Experts of a small language model: 304M tokens.
Below are experts of layer 4 (counted from 0) of a mixture-of-experts language model. Rows are named router (the router's row for the expert), gate (a neuron's input weights, with its number), up (a neuron's input weights, with its number) and show model dimensions 0-159. Each number is 500 + 50 x the weight over its row's rms, rounded and kept within 0 to 999. Numbers have three digits each.
After each expert's rows: "comes after" lists some tokens at least twice as common just before its tokens as in all text. This comes from a sample of Wikipedia text that the model never trained on. Tokens count by the router's weight.

# expert 35
router:541460498520445511475432489588530470528507409530461467504467475451494511397471524431429469441523535561485496560480441476442546492460437435497505445581438531424515485477481487552621519541495554518592402453450478488438397439481415544422456459512470564534430449557505477506485503420438479541527436492542464582537448502482443590517446441514456428494501452498501478533468430499465590499546461528612458585465479493510466413494567622436553515460489430476464423448393466567469528464535577
gate0:534496508522497410517456466552428432457469474486449482503507519544436493546469496445470532516548530433527505512527568400456487484445425502489487493551553437556613497528570437433450470526481458462494516569470457479575499432489476525447486434462498508489556510508528459450464513554469534540552558516480564589538518580622458611487509464470452456510459534497480600525589480471617534477418407478569548559523533534368523554456542490558484453498539538367519424463492526533507534349549589
up0:562437468402494531532577534419454596444442526532425495495408500479452553558496498469477522424435578456517522527548487497575559502470453533460423547503379511498528463479535531482532535499506518479515486382499530428496488529380561539484577471530427559481528504548507597519500496396513483437453519552493477436431484440420530424474513408522511387520545496454475488473534488596512525451587525536560481476490489551501473569611521509568482610471474560495453523496473496416555480616538580
gate1:576576474490457433566483477601489461578431530464502506509501420492540377457503506497548409497539563487577504498502519503424565500526529465504499462481499509522497418512503438492481543479543503615556523485541494488485454409530541495545458455616480413500534399641529456544356592481461454582515456537480469528452473484580500444459502593449524383498487534559544447539582520505590571483567537498482484568469517528512514503423571539474499435513484447438562539450532545475570440471531528
up1:503574524536475493390564507475557507531388537451430512493559526594486528527505620569482569493522419497451447562563522482534551439534476470462536525434500465537521489552473538452542461493489517463530455450467504512536536472575499526475453510489567523502502466517467492490505526574489439505571532475586358625475609441481528460450524459530485539522567417461518582510490532535487412489358473565461514512534515375477429452521579456447482464458515488563479369532517400483447522437430510
gate2:444470484489537472475533521482464512454470504540518487451586563520491557398474467399490455411474487409511426534577568446524500526524516524534549541580505477533480482521514466443474487530422557499396453511524422506518498463532525480516510525385404486495452546521527622505508527417438565462465455562486649495491529510434440492438568507568528484560448606455518525429510457485463458446553527514520415517508365463586497543529628514489450506467491438463481525384555535525502399528537541
up2:456493463570520472527501518460444472437484475480523465525490504554460556535474498510520436600528445433449550542636429517525539535522513510571461505553521453443527527538495511491537588555427519484425551460437505480499595615527511559595545352457508479456469533439478516517449533459455380450446481479485606543439468501573470540495533459469514501572480543536476552451508500461478521552501586410489511475586449455504558492446389532535496524464498501590500545524416638555568501602563486
gate3:475491481474440512507458444543418440430522512463452455381513511510525491532481479439560477501443491443490412490413499430455460543481503494514479497563494513404456394562468418543584449520462470472418502496441540563497466489522450443393477469474539471524572494494527505388509499516539444468477590382426516501566491463573518502474476466428526556522427378512558519471534426526487501596563464490601535505517448516411514533477550512547500563463485339511486492428517534514439528632521536
up3:602445547475448477503421444473544507468620447422557515491526551493551409519576489449569556552489521417465479513501508530469595453462493431436455530504477447560510439462522553503605559527497425533507437536491486521425577513515492459398556551388554542507612532530474485450486483526522491458487548560411534461524575474581454564483457566508592513532494522520515478581455480493499361541534575468443467442481476516498529545434421489537539503408533458495457454538539567554554503401471554
comes after: " | ", " ", "–", "| ", ", ", " ("

# expert 17
router:579489509597445522518496549557540557505542431532458441554473474481494434403442446490489419480555536539446448523422498476495528437560439427463476431544447631500439409516444498537560516464445602515543524478498523518480470525502389528467504481523488556493457440553526476545579533443497475410504489533511558563546429572428404591593506466527451501471547500581434544492463439490409554542546528578485412578471486423467462488470525495517511548502470455449511450471437405557376526491490520
gate0:520463476539525485495479426528560416438505450497493547480383340508487422610516440543513479421501522527508371607480522400419436493517497557570480408494486649606505494544440531575479406521532490537499529528486479531515496476374484467431505555541531476502528511493509486507539522453559530488635515456522489494517507647417488525456448454529501583523462492578499508435513467542514523522521540554502513519527578510494492505515550511443490543467577483591467481533543440475469532501463496
up0:493519496457419461534458475479504593530431532463467441529489474557408393529541526440491464377535527528458552462603484495580521483542466517508532498486451495483475486485490525597366529435387468480558478528500565594594442604501434573546422461566468476493561451460466486519466472543517500527554527567493455548477590558519502425500486511554458480479470447545524467415536541594577540491490551430589543525457573521540493587562444560537513477413448507532443478410447555530508564473499471
gate1:402486514405539458531420535564532505527493474445490475556478482583503502573525421460442609495518493610533558455480540491372526479578481533496462497533519438484513429499470516547421526419508464529517581466400480461565382518445465501511532499466513454481510484523507368528476507561498485447512569541530544511491517545483390572455388440585482498433469562447481493487488472393512502555495488545561540481564466469580596539578533420404569543462567479480496484480554475556515552458499566
up1:440541476458399466539464535541522611525413488488543465446469455611603493611535520357401491516504517609428526627508508545566484476524516594516555559488497561538355472525464510613528511442474522470497496488393439446495506498505584515521413513443484492589436509496445477490541485508444419463551483478481485498495466563489517451416452494558548447496484529499515527435551483506539490441559537496512552499555488519440499477506489577545561453498597482546511524442497545438544431526467457
gate2:519497460445390587575538393435561447441492558577565449531459487473412523470505468465526478483450589457467502462446518401505503469529502462469510489538402500496435443480483499493499492498525549429497547512508482532504466574382500390480544561397495530433436494452474506571654511529452564541584546469527590451553506540490496495447512404575562497476521625538488565583460546509562496506490485498575445503512486509554435614536502578496531505468540554500489580450464517507473552472503561
up2:409548526402485566438459535552528479480426521493394431547522536499535518475518503519489581448597543472470625477525549462466535575547515497404526561494410518548498491410443589418548443515640432514513451456440525431475404467520579531510533481509493391513494563490541545447623510527508464509462580419551572476514553534559543488467497540471480476446483450504491431480509526567480497407471463456490474565539473465529506497573444530462426533505423512468485533509534527379445539535550510
gate3:558514549583521543478438518454497437520489475541584583519483551508451536441483611385535578465539586561453598505420478486549534472481495419447518487415583389502517443478537527413486515523484551508472542511604562439440567512452396420474521467461473617500469487480554511468487501384514484530529511468457533539551510599539491452438561496502527563422511427558487498419486507473480515477491474485478497525470505434440526566466486556621476511542511461514572493497499383410520570538460468
up3:475400431440526542564563461448507478452589503426515540507392524479533569549446518498538501470550447581529578493510430533484591481560481514481523482525591421582537501510522574532490457418558485542548458478524434449422469469504539468465557507541425486462511452465600497556493395515453464391425523587581419522423468436484505516406508504587517583530450463549501532499466468506498450450497490462512567502480488487412495556548465589440510542390543469399473433540501540476579491535505438
comes after: "3", "6", "4", "1", "0", "5"

# expert 33
router:561471453579511446457489660449511493494562447520489411532514384469479401488520453456484455475519542532473347594426460477460570475569405485466439478520438599493480455517439489533554483501461518523515487533459405482547520475437495520483411481500543494499499457509562505553479460518525449442531475435495383519582442579477400511577487438609453555473542489537469504574447460487421522538461582514534464557510491429486467454526549467543535599503567489522517482488485427516431556473536525
gate0:525562463509492437492489525581459542478547549522529503459507506514515516542465584489446469523450516455510532566476508467602523411508445486379487519488557478567484389476532522438482437547466507448501415523466572562564481430481495538424480478490463532678349522525532485616512572574430524477492440482524505489506520522475468482465470502471554478474538580559435504530496497495591512615442472549390550428531447492543542596499480495529544491533456500473443499507420542517459520554540351
up0:511560426537512562556555499388557548498550559512496472580497467375461504485487501592535487499535517462484413409518501486429528577605539549523523479570462491451477541581508513652544526480572489506506499417481513500465472550516500464464421524536383564563408629557461488492478466565525469520466526461498458574516475516472481563438423581577520516447462502391463547472487474439520520506500554527533487587487523531614463478457552492458463415529500479534511517517593512488512493488386436
gate1:562455475532526428462556588376455517500581592488580517551556473471494426644469469438456482477450516492463433638486471485561587461507513479500484626525450485497480370495497466483488480590499531537442526491478464467494528479500465504526466502534558531521556559492459492484463493500542577496461535564554443405499540538445550525486453419534527469469542483534494537577513477458468570473459587537598501524503589476540520478498542596507477582596417470513520478506529476556563450495577630
up1:514504532452420540508443521439446471424442520507527511489460501499518559460554523485413452442454481498509377482535438487558565556489588483587513546526603530482473506481402480571530542412495584545538563526507532506580508437516474597381505448505586493484533527488519479450576594495485455497510548473431576398438520560471525369491486505513510458436486523542489453542506459458621525465402443491518517481449506488491453520520456584523453395524458382566475597521450507533503539471539553
gate2:495457464549553483463478570473508440488430518592499437478586477461422471625471527456477509495493443484508432534486528507488513542477521434474433540621533522466444539487482463437527475551486449548471437570536512563498607518453360464471571450541634459528444449573483509544501439505558466519441460555571465455527526567520503480464518471490470501608569483524568487522423561454537550500427418580446496522461365498545496546617560470544562557496459459468483538590499471533477541498507428
up2:594412538521470508521531423471438384514508452535484549490500517530545522346535567526481511418490494437561519504489505561552432465533496470582487461484547397448455474478366397508471418464395550551561510459502531512500523480473523501450423535543487479505471433575546488537575443592496432516513484479454482574432445471435478489518498495536510519499404433480513476470503460532451400504436550440525425499352528489528595474494476512510406508451511503428508468511592592557505543521504520
gate3:624372542556545493552562508448569495581540513555572404520472459501544407569469473408460543483582576529513509570471527463518465449518492479509462536495461501541428532519501471501496466475520510402627473506514431542426473557499536471504520518547470558503415488515519444400425531626493525621563528558438508524550467468566443549430532405500503590478524470428482489544506505473422467492519555535608490450451606519443511434551489528505449510512561518449448458465498509452479556469538497
up3:455501416483470417408499498507468440547424519489383521541522525453497495499576510546498497517523474624484511460549524551473548476499624507481523385473497549565487497450416483487511501445491513527553397556484358487566455350571461485547581474490505475452476430544484545555578549507579580522509459420549506472498436552455508531446485515478619487506490467507445572470531474540515491496547454492524584422507475544510467537542529538452512542489502545547570471538398512506551501607535387
comes after: "\n", "-", "\n\n", " was", "- Order", "  -"

# expert 4
router:510487386512470410556461533577548425509530478600464505533467494496487539478490476479513479484579601576471419553439455480462530485459402455499422462560517586446556473505493566398510493505485486526534480553379458502447452506530509516523519455454451483593455471540522539572534481466441478468539402478532404531518431490409499541499436500526456439496580564439462544520450445480422531548528466575546454507473448498384474423533600604523504515471451485507548454434414456570467539440521582
gate0:555459601454524416448595509518602536540471469544505512574456548448490441505524440451441535550503517539530468531592480506495446483563444557503501503571513467480490451434589484462567501462481487510499491491464412477531429519477560504516534509544515525474509500548596477492446535584548535387561554523491481504471559437559573400476401519574458522471511419461441527498502468562519470600596441489533531485570576577480536356535587469435507517567446535524459445494407613446451496507496454
up0:530449480472453499474427463489529583526440427547569548499512473430499453443550492498488522475516562505604628585487567552509496533513501560392466455423499491497584528497377481548475466568489548465574496544438480538475461510484480471541544464474394504542399553507621465537560478563434514492490599541526484378454562456455471475517565488459499512518551574562539522514453638552522451435461553517529476589530589490509529494485452538381446482493556495542497544449572499524506549549469523
gate1:509496542500372472469514549420390487416543458548473619493574465446457457511462446502431459350522495481508537452521477438604567570455543464486565520558395545604522634527370513404492525519496509519482446543435468489546438549528496530557525466504547528492490403487550444544497406482467450499527583501616447552467506497495547464501526482527399456559507587495501385530506474517539533502498435525508500446431501521462543519507540540524446516468484520503515429468502499510532530452468526
up1:524475472494469556437481407436473449502543456553545478518533470382532561537541580455535443557419567474422484382498562530597473600495505540440431527546473489485496630473461504445531529475534477530479513545450532498572467463558562507467504411471624495480519394416510503445590445441519484539457525564510529546499485574463524573496487506590466553506435475470479541529504543552504523578359558554557559512570538470479518400502528601562565522521519548527536536478532537491517557536525486
gate2:526475498610476521466493550410462456509485507448501588531408459524504458436475564572451535515433640502520457400474509463527492466478529564518493559518545504388504503484441494481438487524538475415550530539461515479474573489653499562438507392526499536539452441379459549469539463548575481490456493520552415547523457483414474481487476545523466393515448447475483529454489537449537525463497480496585528498525473509489453439579523581531557494448591395432533519472590430527543465495492607
up2:406463478457526464506406503532536521489590498536521606468480590514553460519499525508513550469500498485469533459535500484432448591545641469438463542452524469503540516519518466479479530448425354534480447522484514453541504563425458411464503535469503540505453480412485546551538473468527498571534542595428568598537488492552599488408404510467419571504458463534505457510506416539514579546530429521424505521535502581447580476515428479475579483562495486473499528483454596398437585556510465
gate3:548516517529675398514469523491538410506574526527472489482486505496473455442526500483523429413556432493518574500494529548421584446466546483456444513465529536507591497471497463503435560473467516454539603551461580421497618474439507548454501493516512488520575530531520404527459575401416584551394488472475509473509465470428373519414493492551508463465514508441479410504464468430511478554480453554496465525435528489488444601439506546496412516478469470426558576597522515500504473521480470
up3:561548491509560450493461488459499506435533462489550489501581493522492534471526499516414606633470433490542610510538451518509597485496477513399547461489503518367517506518510512420491496562553508547436493570423557439484541412576534518459545412476590602443546525539515488605458407489447551492561463438504490339419507517530471547542532455512545548466495481531478453479549566461470575483501515549457501587416449580499436480568556522451487504504481529430470522491565583510480483465475535
comes after: "\n\n", ".", "==", " =", "===", " =="

# expert 1
router:592458445539480540551516465513550507510500416552472475564453516509548511430478462475438478441561546554474506508477443467425553503521437454482552458501409555460519479524500495492582505548505525528630429562416500434390496476547436573397476482469485528509417460544569458534525541434515425480499429444535463538555480566413388621591504442572468504484440523541567528516443429511523527589523455558486437553491475500528498496502498518504544592428599464443512463397421485564513520440537511
gate0:469551547444391542544462521446484454491526545493443543516447558450485535374466445479529452492556534512555519462501602455519547457404388488461509475552532460443504469429490588486486559541383447437421477529527515443475430548581529512503535558513594477528527504489465432478445549532510594564551653480485544503522393459454480547479531500497503420457579486500415463525560493521464549499507507452515609471546568444383470581558572455524481514496532475487424475487583479495482487539492447
up0:574629540550433539554563505476522536393466495514500467474456489440498589500464498547489470560454476570416576610475519531471416458619471490574484453475492546555474493464455400507514508526514419516520450530458470557562430511548458472462466532519489468589457461597466495402501527461483477414469545423526510493499417476524590467430572568590440570580564545546489472561480482559442513476471483483372556507469523468481461447488562585487534472480493450513492531528547419444405514459536478
gate1:533510461482446448508538567542539412487440468606458481532478561524554462480557427572442534584446472503480498568500444511420465514491483376528458465510532444499482556487593549505463461502512497498621508586542521451509563564532562497505516473639432523452466446549534482489430542535522516459422457510610473545493546511461393511525495554576530559565544504531482510437455495615420496536515548570425502545503537533573554531565514455550571451453389565485536498564424428523441559514473505
up1:554483481589492495481485572456497618514476463597486494465512504499516554532547482521579409523507482546614474498399630534458529513533434483492526400443559495587432519408486535492421518492514483468515504330495498447476439504456614552567594491457509482561496569543467517495493501517520426470529462497501484548505541497472622448516445578453485432543618504562537444449527430467541510522510474489545432400479459528500520576474474512445483459571525561466471506551520602525544495444522526
gate2:511487527560416492512545582525514524498446536529498472477454537566498601535522482506564547460463540434482503642442577526423544497577451427433478491431428487596460520495467501499523567496392426569583462606484454518593557473521437518553498513484469496461499519563489449557550468501464430443424571447453515563487474559494488524449607524486524513468412612593524473487559489486483541525479514507442482456531494550414534534535516532537454579429445546515553445517407418532474573534408555
up2:523512489501480526548485505438456555419437558487451406543457507516456579512570534617521530574429484524531520526480501500499462448421523564461443392478561453455482521602483511554419510516538447529461520521468504539478461530465515562461526394616563507509457445501445481519482543429547524472450481584562453568550462562430555478569506440421464430389534487416441525584535570582556413488579424537547508471447539430495437477545571491499540529439484492541482445498558491583513405495447502
gate3:523534507647475511452492494457523495564402440492528375545533561487456588522518457444523537432469497520490457613516526481426570552514427520577488415467595437496488510471506486434501486414359513468553527402550594495539508503509427548559487528447571542524552451470492505431512495574481560447521476489480495467553542506480487464469591489510455559468558541459435452469539409577484446574469460527493555466469526567509553449595516534507500501562523437507443549447486465535432546559506375
up3:502560501551436523525477474522531502454469497603576551525533585469599555490483454517387476441465582448461488548441451430453473452506461490449398592535505633484574483434587498542537544553543547529473491469492398543435527480604569496481492528513464417503431590486530535551477530460534490450536552427434523529464460578611529455484484466573520515569460540459509575505487457489441433501508569538429552551540548465521562501496440513510565461469563516476455464563388513486508386538473509
comes after: "2", "1", "'s", " Prim", "th", " League"

# expert 36
router:506479500573506453581446549496543526546560452513437441507434498463497483427381492432515391446555547557461468536447385415447517492463477483479453488518527508437475410465498526412571530503379597583499454490525571498511394539544436511527482401472403596524481478527556531480534456506463536423593516534541514582542425536523501523560452463469454571472584501571462564543467475483440500453487563567493530561477481488438476506510593545524538468516520479556559509437396470555501555522539521
gate0:471460566543508547471511507500504531548489484493498550548474531470465455535478502535547459490468514460510478506503531407492511469508561519509508526580514460506488456489481412503499487396504501514422460554556463455466505509404527478439568380482499459521570445523534548547482394554562466422477431438494470529612470499461608596428500389546503485670468566582514500548505481534547527497557599516462439506554492546538544586436515508460526510407398573436501551412429522589435541504461595
up0:454450467568457511481501487497445584504530407456439490512489475434476465515575500585519522479465429400508470553483570442485551459511433454508565459517495464572441527468559511463532527600453534525429449615573521558555550424515507547565500569570478524521542525483511469562452550606474550536508512472417372416497588445450513569447481495449462496494512442478483398473419504499603548470476415519505491506514503488501519541534545539510526687507475558554547582536500432425452503489463486
gate1:520463574523493415489531508446510477495428499489514482389460478514550519444477520464604433471510498446487501578454434549478506498510503549435393446465479558517444569470543480368554545485535452485443520493412434547600507560497556524548498474465522605569516541577538417473469587494520386508482500526456523514565490445536548501536524555440549501544537427532539404529432440510586466474540531523503529405501469523489450552485587505531549450557467469381541544478538507519547487581649441
up1:496501508521417531533434539481488520548603575425579476542527411407575538628609447432528490481596542486448538450541507503448566446495513560566460538492496465543532522517458480518459538446475582507547437531463484442528503472415476515559534500498433533529533446495518580594523504593489536484497578470474548408536514510415499443550482460517529448519494473519555481569519506418496544487498406379491424485535517503560477497466528442494518449378549554448459585497517567639459428493501534
gate2:404555601493388446523420580434528513476414542463467473501523416445465549507558457477423438420504577468569504432485603507493508455508499470528501588511481553585575479533569442452552481526434518516526461519495520566446456545488474492516517393567475505503542456522504454509427501458512488626565628493590518471424472468499529429483576456551473517603539488496528559504459468535510553617532475580488427478548419498467493469526497510487480506528457467504570495591498584530428525545565463
up2:483520402426597448461550544472505442492456461541473582547516527485479579511482501561590512495548439531539516429527503374514494500514568502504485463477467462511509519455511550367562452495540512521518476496452493544549391454477494571517390481475579569557544502469560521478527524462604430563544489529522474476437574480452544553494536526486503449544564552498542519481491544459498623330477457382490513504427474508496509402521497505408469493518619525475474510511493498528549500430403594
gate3:504522450454496541444547484514491537525455483523485468493520505508486580482473520568526635501420584411392551585506458470566498498620529517434600557505573469512547528525614540491559589562452426628484484540557431489491590531578493502488524507456583565438462467516457544505527529466591463491512484537507519553555532460535446502521464499501427513494461511528475545517560452564471519389510544554496453499513565448419373531515438573582562476430525443545518573503441476444487537487462558
up3:474598506426470526473492440527531442485500549461412458513477457436397618464510603481489486549495544523600480391492594537514581535502560465481491410468551426496481484564498536485515503436438486460562458422519524529584489478522465521507539507451537527497480524540607549553505499405525445478474548494501523489572390483477571568490561515474543565419510497409568452542557486513512531559495517375495421501449485492482475514410548471598481541558467463495538430524580508420411530446428565
comes after: " | ", "0", "1", "3", "4", "; "

# expert 14
router:509491523559491460500476526486568476504547500538475433483412440514524446487456491495496478410521557585479497531480441501488549449431461467498432483545411596431535472509475564528516503521424561520556419507441389529537413479577517536534456445476403542578488413522505524519426562462491473502530391380520399613560462539450469593508462457508461461489453530464490532561426449520502512531495476550534502610464487468526491472587602560488569463409540486538607473473427444539457553509541576
gate0:518564535486547526451482408399491400479439476491410512535507549563473471540494530507519583463526514550463533434595440439546530469512569515543444550457490554436555587535470550476479413477463488468444573474427499465459491432483524543574550523435500543452607416495523579458429504490421621452526481646541525489468525491428471510480416473470473447490480509531468527448480471555565535530537492520503481425504497495484486438581520514450481550595538455361424495428405459463462526535540441
up0:555450624579534516450482427481504494535450457466380566429501425521474573543448527511505585494495580487441423429442525507545467509494545609535510449510595518485541544585557491519391549482531545545504492504376508540475490445467477603425470530496573474519467399484485491517399541521448616546505466559536419544419461564420447438565470566506513495477494494437559475553498445498548538421535468583479520505428483533489532536424508536464428452448495503458437547482496442475526511534516544
gate1:467498627552518424462455570467514455535474503470516559598375485543428532528514472503628514492489532454530430413480520491452629489613489588523407440493466496503518504510492464458523454426507464490560479471478564468502433413555495594546580423437502465451482535601437526508492456441398447453467549517500517498444378534507544541443450442495497460542494524542443495544513506553514557486534518420495468511440540541535481506480485478411388449475424471478550507453425456554529464429495489
up1:502473531484446416499497436423586456545480546464504533462488509567450604513485353500492582514430502491510401441468474551481473489472539485487516461502437464532496481500510432488446495436463479564473537429558500475470469530576418515500427378452515575445511467496436442540408542492434428441478494643522465564397481515517482446559516495474532549506429486514501594523508512561494560455505476539520548516472573519587519548456496405501493438479417466473435532514470449544563597473653467
gate2:457578476595549456562417349544484544469505542532509455415487448555435549451493476435584532506480508521494477536476439455531444428500530483452574564518597607501527509531461479562510493463481533544466490558585515508517544514441510474371517453432569478567538460544531486453486549489489507520510451492494487487399520538501475544469458566472448456516550575401451487482416447517572483514568490502433471567522571489483502455548442539551445507389530443473584483350496517563483434409512439
up2:491559471514517456583580465559517471479466552492519462495512533533550408545504477549457473528509427559490448468491528500520447480501388509467557419479518472466544444573564467549590509497574505511444446425531446476388458446548431623545528455549489468500501540551483444550476512653506438601566514461470439514532504410527468527484498470565519470458540436569520399436494459515442518458508527505631531506520499449490444523625594563565574540498459532518419537511445474443397514488486524
gate3:528453475465586496507478377506493471557693512415526619541454505494499439473467633558568481448571564584504484450514470447507419453520547488433516438436518560400469537490494510483524458490554555463473537507454587524543432490389537451479516535503547541524620504517495530553518522535528466433533528570533504601556560523409476397488481484503529571498456495549541453580449473466509452509495516503484514478530405554478505521513513401507471477511524520404464472509530448524449493544548427
up3:377445429526521531527546561442550479544552462476450447536547534520420470483442590473526521456477432535418425430551509528493567581507598455529525438530522460552582472500408464506556476436415414492498472491511596511584457471551525445538430464492526486502547524443474578461568432482529456472410564592481503470496482479417417510464527551527508473588446495505433574468499434549466444510544534500368508569416470471530501521440407474530612486553444455463463484487485453473537535458446494
comes after: " |", ")", "\n", " |  |", ";", "% |"

# expert 37
router:512478477501442497467453481551507481605489433529411495482469492440508547455475524483446445459559499568483455562524468439490486458475370451477483475601479564429535490488464518514550567607489488529505424499439429440473422407526456555489470477451491538556383450553527598547437480459419503529496442469585471596508423512449547536494453477543473394487528453502481473541465393484385528529559469532597509560534473443558481429532547599440563513507491452483483395447446464576517516470530528
gate0:545489460575486453428447513528520470466487394537547580512586412523481538491424591422543510419460437429506444513560536549461363525448486501624570606522455521442525454454497464544502564547479510508518495519574629396445476523498494409500529500453506561455511486578528453446553467529566543465492552488569555434557513519449444544458461500444458508527551536477468499456496464466493598536510552492613539488418496564568478472452497488484401558434455540466570514518447462553504548498489538
up0:477421469482502466525420447451456472490453565516579509539458460533534490465509445519570458442567436509589439419420588498446546511563455515571433574469483469569479526522522625563419471591483548600546402560491424499464518481442588507491541578568465545605507477418494551523582527523458479485487544458574582534448477549460436437484483523491463492374469480487503512497459456501518494453469494487569459474532545481412586587459574465551529569450484497423506458484440535497569528486472451
gate1:533513544537477441565381523513457582482445489384563415502503527556512547501429405529509535519447506558470478615471506571417445488462422540472511512538477461582448485576483429475497507523455499563521430539534490507489544469548515461489586527519531427521384466506608547407455514505502466471471458611464460606527533485485445459426499452529609490529493480468551560490468521474464431425552499497434503485505483401507441507542516496432491605487452457503524498521396411495401514452508411
up1:514470518478384561515347445502426548448458524429515459487471519560553469521442527476488525484488520568504485487525533501471432467526409475560482499520484487455463566469574594502488525398499481545500502571542486562478485578398554582499552516383519548530505524409469564484568591485553547431512455380481495550520472532521533454490532397429593429447546437524532476494468453388456530562585465480492478491474481475454542511582390498458480449434528496539520505559482406456434447465465506
gate2:477540523658536517577503567553514501541413558427474532415482545504518487472465437553492580463530567504537479504404566545468504492500449528441527456530484415477503525547480460508568479516502547579527492531490438513444515508445486475526521501578475479419441467527496464518560495590479512426477622453556476456525481544503506586429507478491500383470528449572500487572521431518503446461575442493470575616581449498491511451409543472500406615464537423527533445476583531560417603530451500
up2:502516497538536579461496411542452522566537469525374462564557442468523497381510494494469490587610465484538430481558513516484497528463513546499462499436504557531511468517497534571529461503517407459455384456564497509521561493508496499380477634387539547540490491519441487527560479498554519565589518517541521382488487502474477551603450532458441542530552497465482512458548516628527496522536557599439580499438505478430438530440525548482510522458549477534448523515522576586538473514480625
gate3:440501489518543442440510463471538515378562536447494510484556560433352576482475586525544509484550449558485573542418439481502577471549483515513417477567480488427629499510441523422459556546523403427548464546477459550508505560425495452467486413567541505486491409529521547537430461491513460537443452537528375487443608504532501507529533463515529411504560512521466469459503474527458528454442472499489427484498422564550466419499461494571608504517425448494467446453512459510392504545484466
up3:529429492485445389489448424495640533486492565496529496516499471510522553544475481496518516398500501495499671389596494525468484469550487538505488426430487536587465455491515544450450542366530523452500493544491536444494490462480511482538532501522538461432517529526392455559484504490577510520459546463461433597520498472487447427516431462457502435503515477580430500490534480489549519472542521509509469515520528410496364430465518509544436494556618486492450430458384436482452469596592497
comes after: " | ", ", ", " ", "| ", " (", "–"